config = dict(
    d_model=320,
    d_shared_expert=128,
    moe_layers=[0, 1, 2, 3, 4, 5, 6, 7, 8, 9, 10, 11, 12, 13],
    router_score='softmax',
    routed_scale=5.66,
    balance_bias=False,
    router_z_loss=0.001,
    shared_expert_gate=True,
    lr=0.00388,
    batch_tokens=[65536, 131072, 196608],
)
Below are experts of layer 8 (counted from 0) of a mixture-of-experts language model. Rows are named gate (a neuron's input weights, with its number), up (a neuron's input weights, with its number) and show model dimensions 80-159. Each number is 500 + 25 x the weight over its row's rms, rounded and kept within 0 to 999. Numbers have three digits each.
Before each expert's rows: a language model's description of what the expert responds to. This comes from a sample of Wikipedia text that the model never trained on.

# expert 3
Description: Birth and table details
gate0:527490508505477536445509502466492486528481483529484530482466512502478528546516515502505471489503489508490518500490525464512501565538516473499510491506460492509506517493470458506507476485484533521503519485525538494496444490454515446504472494
up0:482496479485517467564477514503485525473496528497492484522537490513516496444515504489485529491510526500521472486528487518480491437470453520509491515502544504477519476497532514495499522504518464489476494508476455514503538496542480538500534507
gate1:501492506520510462486504516473529462499522533512442459523443498504457464503558525524525523484488495477491500478531467486548489491513494493521517511473498473468474478509568441515493504497502506541508486503482490514500531495529490496493499499
up1:498506491475467509499497479523496524513480486516536538482518505478530546527433478464476514508514498515499491519471533522484506537475495512462471511533485501514541510495451552488475497479474487442501529469528522496478471509478515508517537469
gate2:485501462473521509444501521513546472493488497511474447479495483481488479471523499534490471523520477483524500496477487551529517516500478519498477557495470571454468521486556517468503474497531489509452453478523512513474481485525490475531468515
up2:510523427506487536438512521522568490493469484509492475521528472485504498475538501506478486549500456490506523481516488533519503497510497510481482515470466515475444535499519484483526485507525487536450494468524514524467500499544474489482504535

# expert 23
Description: Spatial direction words
gate0:514527524492525497531463482477513476463530507479499501509508510515502529491483507484483482473513508515505484492525451471530496498516491501526485468502532519462482499517520466492477465499504532465479515476515487489499518515513475440500470493
up0:472484543532492499536491471512511490492528488487543470462485508510492493490479462432494526495493467490471497522476471571528483524511476522512513506526515497461528483531478489467500513490499516523437489523552535504464459478544479500510502454
gate1:442500521545513536493509506485462464516524514523484506482512473522535503476482544515451543495519515491482510477500536527511488490504480538495492508508478540499483474523517492497486543516462491486527507522490516528451508533515495484484532500
up1:446478524535499528507508506499477454515507503530522510486520506513505483476471531513467514508495501512494511503471528502509464503529466525464474492522496540502495469516528498482500557519467472469529496540479533515456502519503483505460502541
gate2:497535538528539552477554517496483477483435521521532524531501500499472506498506531514470514497498498530497489490479530495468558458516455482529515475453501529497492512515549529519565482496468493490497499549486510485488509507509494506485457510
up2:518503509481519511530519506494523466536532493503483520558490518556536515516503491502465503489557503469496533492490483495547508481476522593463489495490473483493497481514474472494458502480494510514486474474517508510498517483502491515477525499

# expert 20
Description: Occupation nouns
gate1:509546506500561520515478488474505489536499500495475486489496476485520518530540497520488536522464532562527462527517497508541507512503481514486464515490490474497525519490524498505513480491487539490486492453499501438486490521445499512483478508
up1:485538510485534496502484527475511510508482548498484529516517534489495479510540506497497526523525508534513484529492462490481507541521496481468484456495451483509490526495472500483524537501476479508475482490527493458543451522491468511496491544
gate2:489473475517495531471538515521525477490486499464515517474492523512540482484507544545517501480509462447525485508476524507551535507529494520480514466510516503487478476519504466494513508496496531526439500482506492520529489486470463515495464484
up2:494474480514500519458521481526492510518504512498548518477467560543529498504487558532514494474485477453534470516484487509523473485517496516451531493516530505501469487517498424527531498472509503536448505502489506528533473493484487558505525458
gate3:474479525478508506554485504479482504509503470537538507483501533466473485490496494486442480503496484501483469513468479470528469464488494501507517517471515529546492509544464506522504467551517555560553506503506478484464483485510486459530488489
up3:522458480536442485500507552516522530508494535500468532537485490509484463499509481472526489509482483482510520533455518483540507461495473532465497500488526513501457497524461511459454525477488552516497474518507490480523508540509475516513465492

# expert 45
Description: Separators after names
gate0:484575503518546481507469489516495479504496473474502480490502493500449468463512478537503492460497495497527517507491538445485486504500450517449500457511511483552510471474528454482503528502525545493572486473489504511472512495495474467517489470
up0:501510505528518502483462525525510479486460473524496505471483460498517471487504511497470490505515511495502523516500532517472544499504440475503482516486500461479535454460498431467443507519524533502525479492436494481511532504483465489521527469
gate1:479501484540535483506455521465490469487500490494495496467492518531502493456484490483471534477486499469520493504495535465506540533479505491504492500525549498447510477569463464428502505492562479506473474503498475484491464536536539498514508448
up1:503485482526514486493443536476498481482497479483476501476500495523501470455507474463487525489478499463503488496475520475495513557499519503494475497556545489464502507563478469427511509503547497504505452498506478491491460515542520512512518471
gate2:498502506514516468537509469533461511475527517522520495514507510536554507500518562516499535475477492481477493492520470492501509465456471495479513495501487514486504493457502534478572505527506516489484509518473460506458537495486451548493502495
up2:511528493438477497513494473510507469504467468506500528509478503485520504491517515533558483505492520447485479483527509504531487484520537541492523460516467516516498474508549473463469539453487474497512505478556519450516503468534498471472535506

# expert 56
Description: Prepositions and degrees
gate0:482509492509490533526521502442500514520490515507510510466510531486529525528526466513492524509506512523483503473494500466471479511488453490474471525507490478522478477489489550519513436492501466450484514487502440506489512512467498498509482526
up0:509495503509523492485473499564498481484523469484500497543498474521471502464470514461532505510495501496523520525482508527510560482520532530535523463483497500463529517527489462482513560525485529553514507521505568493505494496501500525509513466
gate1:534515491495537489528497522513493495471483522478508482516506482521474512498504516483514504507426495463491495540517531498494466490524461499549493509472510531479558530473528478524500478488500465495464522512532548518530454487476502473538502510
up1:466478490512447514481507461494498494521527460529497517503485532491532493501493478507500498497575490535511506469483463484492529516483535492480514476521492469520469472516466536483494520520494516519523468494495444493459559508504501528464489491
gate2:535503524505527485516473465486513449434529501490482494505467475549529506510456509509465539495480507519474555519510502496512518533502457468488459483541516499522492502508527498532499481503485485486534497509504467535496547513475491461523495557
up2:530510470504504504495455499497502482492472478474511480485505514488519522474515535508518498481435479484524498568533519497476464521518523493527516522519523498499460538506502518526542458508502520537458504537459505499494497526475476509502514487

# expert 19
Description: Prepositions after nouns/adjectives
gate0:533513499493517479525529508415522478493537453490528527539442492503520492535520509491500503494461516501500456483468451444521525498503518464445492474483501482501486536541508461521499465492487514533498475496483504514546513521474513500487515465
up0:511541520505509510495526487572466501507500535504496488488516478534499474495498512481514460513482510484512525505542532562495441505488487534520536502500499517517532479479493498448493523530499481485526514530539541444460503484516495492512457489
gate1:529550482513525513518518463483484473490515472518532491543473546536490504474453509452489497504524531508511478473513520494497499503480463518511484481483489479496531516522532490510482513537493499510514503494523505442481504445524501454429475495
up1:490474533495477533509472542495530526496473509486470514499535477463499524529513505493503537503503455503488474521512487508485505521511508467494511511526490490532467506453461529508514493486479506502482490504479500562517510557494461519519513500
gate2:494523546480478514490498498465482509505503510455549489490474471517522494501492523456490523495498478501497472481484471471509494469489525450492493461447513463490500503458474529518496476469482497467547497565506493503446502491546467522507493470
up2:460514518477469530489502515478469496501494513464510504488461449538531524494463532463503502501520476493477488487485505470480474477479520475489469460471474468505493509462478519501501465482502492491533492558510489483468489492534477498501508457

# expert 16
Description: Opening quotes and brackets
gate0:495516477497531525505522473475498540462502505494505523495477537483454488504491492509526519479509514528551483479505481524527509514513541561481467519535570501495541496499510501537496493524583502494500511495482516464501473481518519474517503494
up0:474552487517506532524483465470503507458486471493497516511469533522459460489496475523526513490492507511511509464497475532494498493540481529456493506528521516453505476472464525532519482509572524539507498494445489509529483481512534472482502515
gate1:485475509510489522524516535499479523491522451499503514536499554539480540518526475489491463470516488480522494499459495495515456534530546512510470489516485507472508564533531482472491485480468515511503486458516477500523488512523488536470483514
up1:508490524486463476484494484455546495476499478498508534532466486500469466564542517497481485455509474481501516474471513517545492515500509492512477435524502500493543542511531518461473532513486495512532458527506494491503487514475478462513502500
gate2:514496515554481510513522465457469502523486514540487498459551515521548485470490483466497509480509535541515484486527515507461513503530464516448478506526486501515502510478539505504485479517490541501445538461492525500470530473487515563538472506
up2:515515481546507497469505485476480524510506498480494524497514497457457483519545543518485492527520543478535518511500514513458510494498471485529480469517522521517554476517528490524501529480517490561483509499467493521512521481493505553509470522

# expert 0
Description: Second coordinated item
gate0:525492508507520478474461488526516477533506487532501478481494431474457517514549465508532503474477438511484498450539490465504511544554514517532472513487486470493508453518515448494505503469532501490482487477506476511494482501429445518491512498
up0:543481506541553473500473512539504467517496495485520503483531432481459501512526485513531481464475475494509500475530508482539532543529544497523500518499493486503493453532511460521530505481536481484492471445525456509493487516453468513468497522
gate1:516529473513526470526505515538482522520530474520478534496506509482523462513500474502471459489463547518492546447532530509475530530487526529477448484535526474518496528475507533489500463465460538503487494480492521483473489490508467486532508487
up1:502516481515524474527501515523485543509521491509490542496514524457523455511496464513466471508463522506486543461542519500460518531490528524499459478539537481531498519471502536511513471468467541504480510492491508479470486493510477473504495517
gate2:530532508471526527467544556549476478461478504499477519477492496478513522486487505513483522514519470554499500511527510482503511489481481511516495480482496497502500537529498519454513491459517500506495490505464491517502538529492538481515486509
up2:518540494482507486467505522540453503484491510454468515461472499476501511491488505530462495518502481545526513496526538488512482495490507517516499482513488513512510519533490542464496496498519493539505468495450500533540516549509547486543469506

# expert 49
Description: Count and unit nouns
gate1:519490517476532506496555490483472474483460515512494492496472489529463496509482503548490479522463485494477492498466459483531524473513503487520480511474492533482499521529530532498544536479479524514507494511481515472492451505497526534530507508
up1:507510486512499509521473489507527530509521484489486496497546522485540506478519510487544513478539494497509526501542529523477488496529503534498507510533506465533501484475486473479481478533523483490508532479526520534503533510472492483457500505
gate2:496507507525509519480511533533498473455510456506485541513470504503499483460494486547497508485498492492494482529501554496482502485484494438497506520447516485473525486499491489466504456529490503488518476479538478475492528495489496501512458513
up2:507503517516494519493510525500491457441509466509501532535477504528491464439491475529506485476499501491485487525504550503484499504487485466511510511475515461479501500506514453468519475516488497501532503473517493529503517497493531503511473500
gate3:569502501503498508494484520504540485500482534537490479470483517503477530510451512499500525491495427500468461485510478521527519512534520443499528499520515488521496498493555452521490498457482506453471480521519496519482550514487530521474496423
up3:484465466460492513509506463520479508548510450489475521514513458531512487515513473497461513477489528489514549500484557490487437476469531531536510488492497487503508493526444519464490507502482524543552501467510500503528431513485444482491525525

# expert 25
Description: Foreign name beginnings
gate0:526543476525492542500537596502484492468519526501520486455504513485549502505518505498526534482509495507532491509522512491512532486488542507512530512531486490474488518492497511514523471508535524435521528491480499449483460502503490515467496467
up0:447488501490493480495480433489517485554483487518467516536480499521433510510471473534483485517483502484493533491523503497489471540516464504501461499487534517531535487523535494521463521509451469558454466508506496521508517487502495524551491504
gate1:511480487495529524521531523462519504514548513495508515506449479518477514521507520446465485492514524512495553475454544497480490443493525517507527457445494453511491496506496514491522520490460510458517460485521548553496516522515466441506528503
up1:486496485503543498525532522473536494491554513473477522521465460517491510490485512442440481481530517509507559465486538509486480448467522533483525461455463472512497486479517512505517507486465529463532471494523540541495531502530455465502526503
gate2:536487475496572497491512462490552464514550509509537525545477526498472427496502488498475480478485520509494504504457507538475503514501463501507530497471509479515488543503523530501496498524440497476526458506502499490524474485546507494477523491
up2:545505495500534482516500482473510498494531497506482535478485504451505483476509496470468514478470562494487498504480519540451417536506464498526526483463480506540476543498526536546526519479489495461490501521534492489513515493485496525483528466

# expert 54
Description: Subscripts and digits
gate0:492502475483503483497505477493529467483499513487535505515487467538503477489511555444523491489512545528529493520494516497530520498505496506456474427533509470497443507549498440486481488498477510496521468531472524492444480502552504492507473468
up0:519485466538518531485487478502513513534486509483497489448494507482477493489510502468490527505499475498507545520481503507464478451462494474553502479452481489555458523482485568530533480506540491482480498559467497521536542522511462479529542533
gate1:482451482544543530517510493475518515440524476498497452501495500510490461449500539524528509494499520460520539487532477455525533501499508514497494514504513512501498463467494483464506456484535462500540519519503487514515535494516568489508475510
up1:504497585501468521505499459528494539563507491497512501479478460522535536529456477496518474493521462518492453501505466492512520490503521487526505463489535503482514516518496497482494515516487535501495579480512486474456470510490469502524496478
gate2:496521509483504523496479471521510483483500510482523533483525495513535506472511548499505466477516537463541531461510427548460520525489466486482505520511513515479515505500498468501549536468520473454511484519467481487466486485515492527535515482
up2:518511472510501483484500518475488482520492508530458466513463496484499523540504456501493535526491463550467495530511572439548499495510542508541450482506513480495488527502501533493450471521479513533479482469518503529527513536476489486475504515

# expert 30
Description: Election box separators
gate0:509514481474514525453489496503489471499503444473508466515471506491504545498497507473507512460476469495487503505522499502503497535511483493531507541491525505537517488523539491456467519516519489554505512472509512415500505428499511511514483491
up0:492486488526527477579535488500530525480489497515522533491528504494494506508493505532487522536505534499518513501479517489494516490498485504482490454500470489486479518483464520570516486474473528464531517518480482552516514562484470460501508521
gate1:487490507496519514496531516460511528534498546506455496533530477432493501499513547501535463524489432500484498507511477519490537506492500491492479513541517538494510496488534489503540514481498521510458465508560539504455494514456527522489457494
up1:483508479498537514473492488484528531506481511527458464500518510464493513481515516516522454535473466495497478549542496512490545503503479490482487513547521544520485465509494480492538536446542497547483487495511531521509523531478515516475442518
gate2:519485479503509521471508482491518497449532467459472485521456519500522509479507500510537498511487458477497575538518497490480486531483512528471498479510538470483503524487519495502528468496531519502477485483512514499492476476459498490525515480
up2:527481485499476520488475475506505505478553477495471477526439515469520520460500470521539486497504472463510545530497471519475477540496501520483499502522504440483507510481517509462466483486510524507485496473523532510504492460449524508507524485

# expert 48
Description: Table cell pipes
gate0:459504460513518481537544519531445512519506491492542483506497437497516514478486484489544484469444504548516502506531518431475495462518504495495581512484491477491501497507481503473527502533498482463501496510443497497493524463519483538482492534
up0:467489476511516492520537491526453501515509480498550480520499449492519509469484511500535484487448501548520509525528505433500487455514498483518566528490498489493498499479483518476545505521507472472517483500447520500505518461520514552478510528
gate1:491509492475506501497514498494494469473501542495513514494518501495508470504487526534511549453555521494472485498503499482502510498475479533511502491488531475507490472526517539500469536501530491466524556513531534464509539473517499491506482564
up1:523512469482514537503504522509467449475538526523469527483505526483482491522477519502500477458503524467484477502472529503500495513489506492499472482484502451490484489499544483525522479498522518487482529500481510464516555486540522549506475481
gate2:523513518550475532489494514464491495521491513548504515508497515495536527559495543506517506503474490448447509512493474436486504518512546490521471466540537465473510521477527522527532494564559460506469485482517512521499529508502517487493508494
up2:473517474464523515468495492513477507458488515506506527431471520490491500465533424507474520468470494497517501497494506535524471494489465491521524543437488487507522489482539504460464509470455496488508479493538517489501496493542506475529511548

# expert 5
Description: Latin species-name endings
gate1:479512493504496506497525483486476540514473489487518482479550458514551491469525535485504512502480471513477471487524477514493532516494465468458461511541501540478522462465530440474503518492516541502491507495438506500460483479487464513568504539
up1:522474521518506486485456525506521447473534515506482526487451524511473517502492470511491451478523504486512509492502512511523478499542523531515518501448488459488498519518466564505513478510503453525491474514506489504559518499526510477452493495
gate2:454527516483523516495519532544515470495535481512504486484493522502511516537500500502515526487438523502510458492514468509486534495499507520527501450484468450488517455512501506513510458505510506473462506490442486419514448514517484510468516495
up2:531507458486497536507512536523498494519488467494486511534509465541508512486492456493463530487537463465511562512533525523530477499529491540500528498502527498504554514486518421480487529512520494513509457473472480507510498482555514556504510480
gate3:514471501491520496496487507527483518500507496477509500424487465496525505533514541456498450503459523571525525466512500483504511455506496508495543519507488479455486528476462493449511495494507471496532489515480484515486526467506461483506507541
up3:502467476538487471511518476504484490527494486505487503573530539500489479488514468530443547512516464484514476494506486536523445518527497528533512519472477486496538485506487502518521492517484524507457520474510501478512497536530516530524534468

# expert 63
Description: Names and superlative "in"
gate0:493458507532491551477542467478497471492517463494451490522469521505535492510511540470474482498514472515479521489507486532447486448530509484518516444499491502512507499500480539456497485462487533514555506486539464506520528519530519530519495510
up0:509467517523476551470532467495467483509534468486462489524496492502521497482501528495473487503515498504507527488481480528479483467539484511529518461511507529500535487501460508473511471476484542497545498474556484530524507515522519538541524477
gate1:481491488539516534470473527451518494494523500499495499476529493476526487503480500469519485505522484488478472526479497514504484484522473483510538530508514511481489470534480530504540492516497523496510474516524509498484480471510481510523481505
up1:472466476529538498465450462488539475493518533491504479502550520511525497508487515453531465519529465503482476532472529501525535494491463489479493555485508502483481455534497556502512499524495510495539478491514509469494465481486481486476512526
gate2:469490467551508507527494494505481506515543461548560475499492458447479499490521528510508523506490515504537459491530475516472491504530452500515481508473528532521492491493524481481506487519511480507471485553492529499565509490485512498482458527
up2:537543487491546487479502482513486507475497499507456447529517557530533468475526499493528505527480527502497499489471496511541522496503469519532522491479528490494556534504524450528488517525539520453451474488530486507510525540455526504536531503

# expert 57
Description: Punctuation inside numbers
gate0:516473499518510500482526496504487524553463475516487543497495536561519500472488491476488516481480511519550475494485493501493522470479524457560460512467496485495521472498490536471471533515505520525551460500488494485485470476498481536535508500
up0:492479475512508524474499457566468542529470475530520525461462516552510524499475473476492489506492528512518470490499514484497515511487521456533474517494519479473516495491496567475478536505513498514505451500512467475500513478501474512566495497
gate1:518522479506521489493515514487562493493476473487523498523479483487530479539526504521492444486501489507485476506509522459431521494502465513493495478489498504520526463453520504473537487492486517486533535468532494552504522477476484533509446551
up1:519510516484490497502473491471505527479495514530526442516516483507512462490506453483523458464519494459508493553476457455466483516492497475486425459478438506509528509490489546514503517549465540490510515465513544568506490504505490498466480481
gate2:500479490498546517499491465492485507485499504520489522500518549514569461497520529519472513468532503522481504475530436576483458539553445461459494523505507491512478507443453514481518462495508484492553522500481471503527452502505477480509518515
up2:525475498469512504503467507497480479512480562470462499535528518510514412495526547480465496460516531503517477518541475498505480524510499508462501489513503519497479526493529493518509488449493473486567519500471476467485451451519482505515530487

# expert 47
Description: Word-initial consonant pieces
gate0:495499521504474502503459461510461487509511495522533508539495541499473488515545499425507497473497519519488473482516472507504489511485490520494475467501550457502480501504480504506524536490518539449472512501514496496540517486500522533476501541
up0:475508510460481498552524513482484464539500494501501534511508499494507508483511481482521539510498485489509514521503534511495482499497472503548512474531487520529509524513460510482485546516502450514491495516473486537494508494499510469526527431
gate1:518525462497439518526483554472480493527507507506438512504509525505525518525510513474490496515470508473504480505498533487483527500481473478470472514490480517517506511512469508517498539513471526508485512545473464499500497481519519530477471475
up1:498468500512519464486504478495481497541506449474515498476499453537457462510510514521519484525525467509481541498469478531527512529488528495477511546519491528518444521507514454479495522517515488516530466488521509459503476523473507497519527500
gate2:493559521470488502483510496506466485520473480518471499490533524484502510508518515521502524462529491469541508527542535456527521509503479456510519475446464460530505460496494444501514472509490526516538461499488487542432473525461523516499489500
up2:501556479492516504521509529525529474537508506515485502492511530482550472563525524509519575462510531497508466525528555488505538450513470486497514525517461441512476514481497468519476470489481521490519478470486508455475500486482505496487488467

# expert 29
Description: Words inside titles
gate0:479515572517502471492503534468488501522540502495491522470501489488499501572528501556489491466475528527527479484552462486533499513510487515447474492511484525485515516486560480479482487510483506468509455513515487468522497524478514498489527504
up0:471516585505510484489505506474482522523491498483495491485492472488492502571536504544501504500474530534517494476544461483502489499501509497474479518498495527503481521474531491495518489515470523460477475512529465499523521534474500467485524506
gate1:459495495503535518522514485486486532512496519516467532531514553488510543482517485490476502498496481530503465502491505556494546511494508486490478527521479476491490515524525481529520483486478475502458531466481484465493494465456498535493531520
up1:516496438459497467511508484471473504515493514457489509460523500478517535513495496525515533506469550482503526484497475598485506494508502513530462481515492489506509504525498497523511497509526463546513549476479464493473508482484514517515513475
gate2:488510468479491510507516491460495484494512491488516528543479543512518516511484515522480560487519518510459471531527488528525475523486504494491521509533525479509501460518470542539479525490473518515525459495482504501472514491480494476458530533
up2:514518482456516523529487484514487485489507481479536509528490504515528480522486522493505561453519559503466470546531493532517464506485521501480531493513555452518494503484488539534525488469484486512520463501480488481466497492481480489459552513

# expert 26
Description: Country codes, institutions
gate2:494486473491523528482524543506458510492498473518495511547483491480465535549531503524491518475537532524456481508538477513528494528482467499525484468543543519506520474493482553534482499516479489484529521460525502473500565488507476523550508479
up2:442501496502510514537503513506546457467508465548532454472491532493509493483521478502427517493543547524517507489495509496499496511487491513531473501485480514514519504467501507462504522536457494488512491493484535512514496479532523491471457465
gate3:488550522556518481457446482529524459508510500533486540498497511463520506516506502478508476516470502511529462506497480469542502464525515492462492487452499536496548466528518488512541472512520535507492491496455490482496462517490485522477455518
up3:490488501493485516514485512518490496488478511480484455489474488522511489470508475547552508496504444448513540484521501498539493495474519544543515533480497445495490530468529452478445505505501490526467515504531496497543543473531527488519497470
gate4:451523485497531453521513527472517466497508510492492479498500490446500487514484503485481489542522555532490510472499483499503506492496473542482477521500508501501508497479501535525486474503461533488508531498466520546492482542512500488528487542
up4:522466532509486524502467486514508497480474472531473518491476476532518535476518504502535533420467470488508528499508506513483489542505500467507499513513488493488529488522519488482499494500516476541467486522540500475498538476508488520502523427

# expert 8
Description: Foreign function words
gate0:499539492528526519495525526493495524486469494524516490469536509512550469489496507514541500526491487477488531483510472481504501469483502512433500536457470517505529503493508467500443454530514539502473523507499482478476518504490488524517497512
up0:515508489484562535502516476508485519478478482528532504451520503507530482509512510492542484520488499508500542470532481502480478478481480531451512542449493528505524504490464483468458474517535525518482499505483482487485511505473477511526511523
gate1:518539515502533569476444536468517479461488472499491493477483504522545533497483492512531500487481483538502491489500507504498465476461493529487482497491527526490497456505496464517506456454473503540530471509459494494474528495461481506537447508
up1:495513496527496461493565500494456538495512528506481488507507490460481504507510504493511518476505519454504495511494525475506529496555499458494488493531462483491515514510523545464481506538506498442485572502511514493494494506541524488483505487
gate2:438514516530524492499506483491515500505510487461470526491518512479524452510482500516503515504507471481486478499499505530474509534477494466504487507511499531499480454547519501514521493485546471500476525504515553493465483475545489522500487527
up2:523494480471517539482494539486488490462514514535538463513459459471452560475506475525502483487489543521486502522526507490549519482541500474506510508468529478492504477504506527502475488535468522482521468484493456514539552520476505473527479504

# expert 52
Description: Article-opening first words
gate0:513515494518469526492509487535484479462485468531434543492510528516516462465488472477534474462483504521493548540498514531569491525525532522539445503561481540483464511516496516491486503509478481494503492481513508520480507490513551509473499532
up0:496482523485523421465493503514542535550485519456522469500511495463499517506478501477474515553510479484479483508488502535456480512469472504452511439494522467539517517532499471535480489498493519500523485531506500528498506510465482488515529472
gate1:494503564517481499489498473500552506453501502502483515480499515498496495458502524559473504475457508521557521501479504532515504525506478487461503487507485535503502519507494476524459468494498501529480512495507484473467496470486491506479534480
up1:541508477490460514543472494503478489479469481475491512488492529494485498514506499468513460496528495477459479466523470503481507495529545532474534525488487482537470518548531475507532515483536502499471507465498516495521542488518498513491507447
gate2:517473514511448498472480472528510508476504482536494514475495527494506525527482496532484483502494513494472554516512480527472528496461467515522485476465537503528538520493481526503507511469515512472512522506503510524525520473504445499529538488
up2:534489516481442498472453469503510517505513476519519532465530508491487542528498471542497465480470509497495549505511509518492515502482476524503477490471530525508544537513496532497494548491530488492485535500511491521506472462502463486529536494

# expert 34
Description: Numbers and place names
gate2:522507517556514490510510461506532492529525521530473543498516527522496520485523520467479512513527493469529497518526473518499465496482531480549490512505504523493475479517485462509461510483500511465538507509511534499486514517493563515477531482
up2:497473510455473503510496506492485538481470489445518476489518465450478488503444475511524469471475525507478493497487497520480490475488474516451506453541510447528513496521518530509512500521460518505451510483521477491473497463520454500502502509
gate3:467508524484418521494487531502522486483517492488474464491518544512494504544511544479498513499533486483519509504498542549494508482455482455502460528499502457465480450474483480520513467500465504480528528513513516473506512499560491505496479512
up3:513505502539579461499516499513477548495523535479526526532491450488478480469512467517492476481466498504473496488483488463513473508537504524512531449489479564502525516523528533496452503499521499490456494495479483526502476526491551507505502485
gate4:484537537493458531512491502451482476536478492525467500495560486498503503509498502507475546525515543479508539477526471494490475467499510524483474537482534511540525477521464504537515516505521527455505529453500527460518557485500477503498504506
up4:547528453498518480494491491517478508483478498510508495532505488507538505533506476485482473534474492441487443524520541496533497533511506490565507481484545493453503503551499461495502467500474473537528524470538504491518524551549523533452490521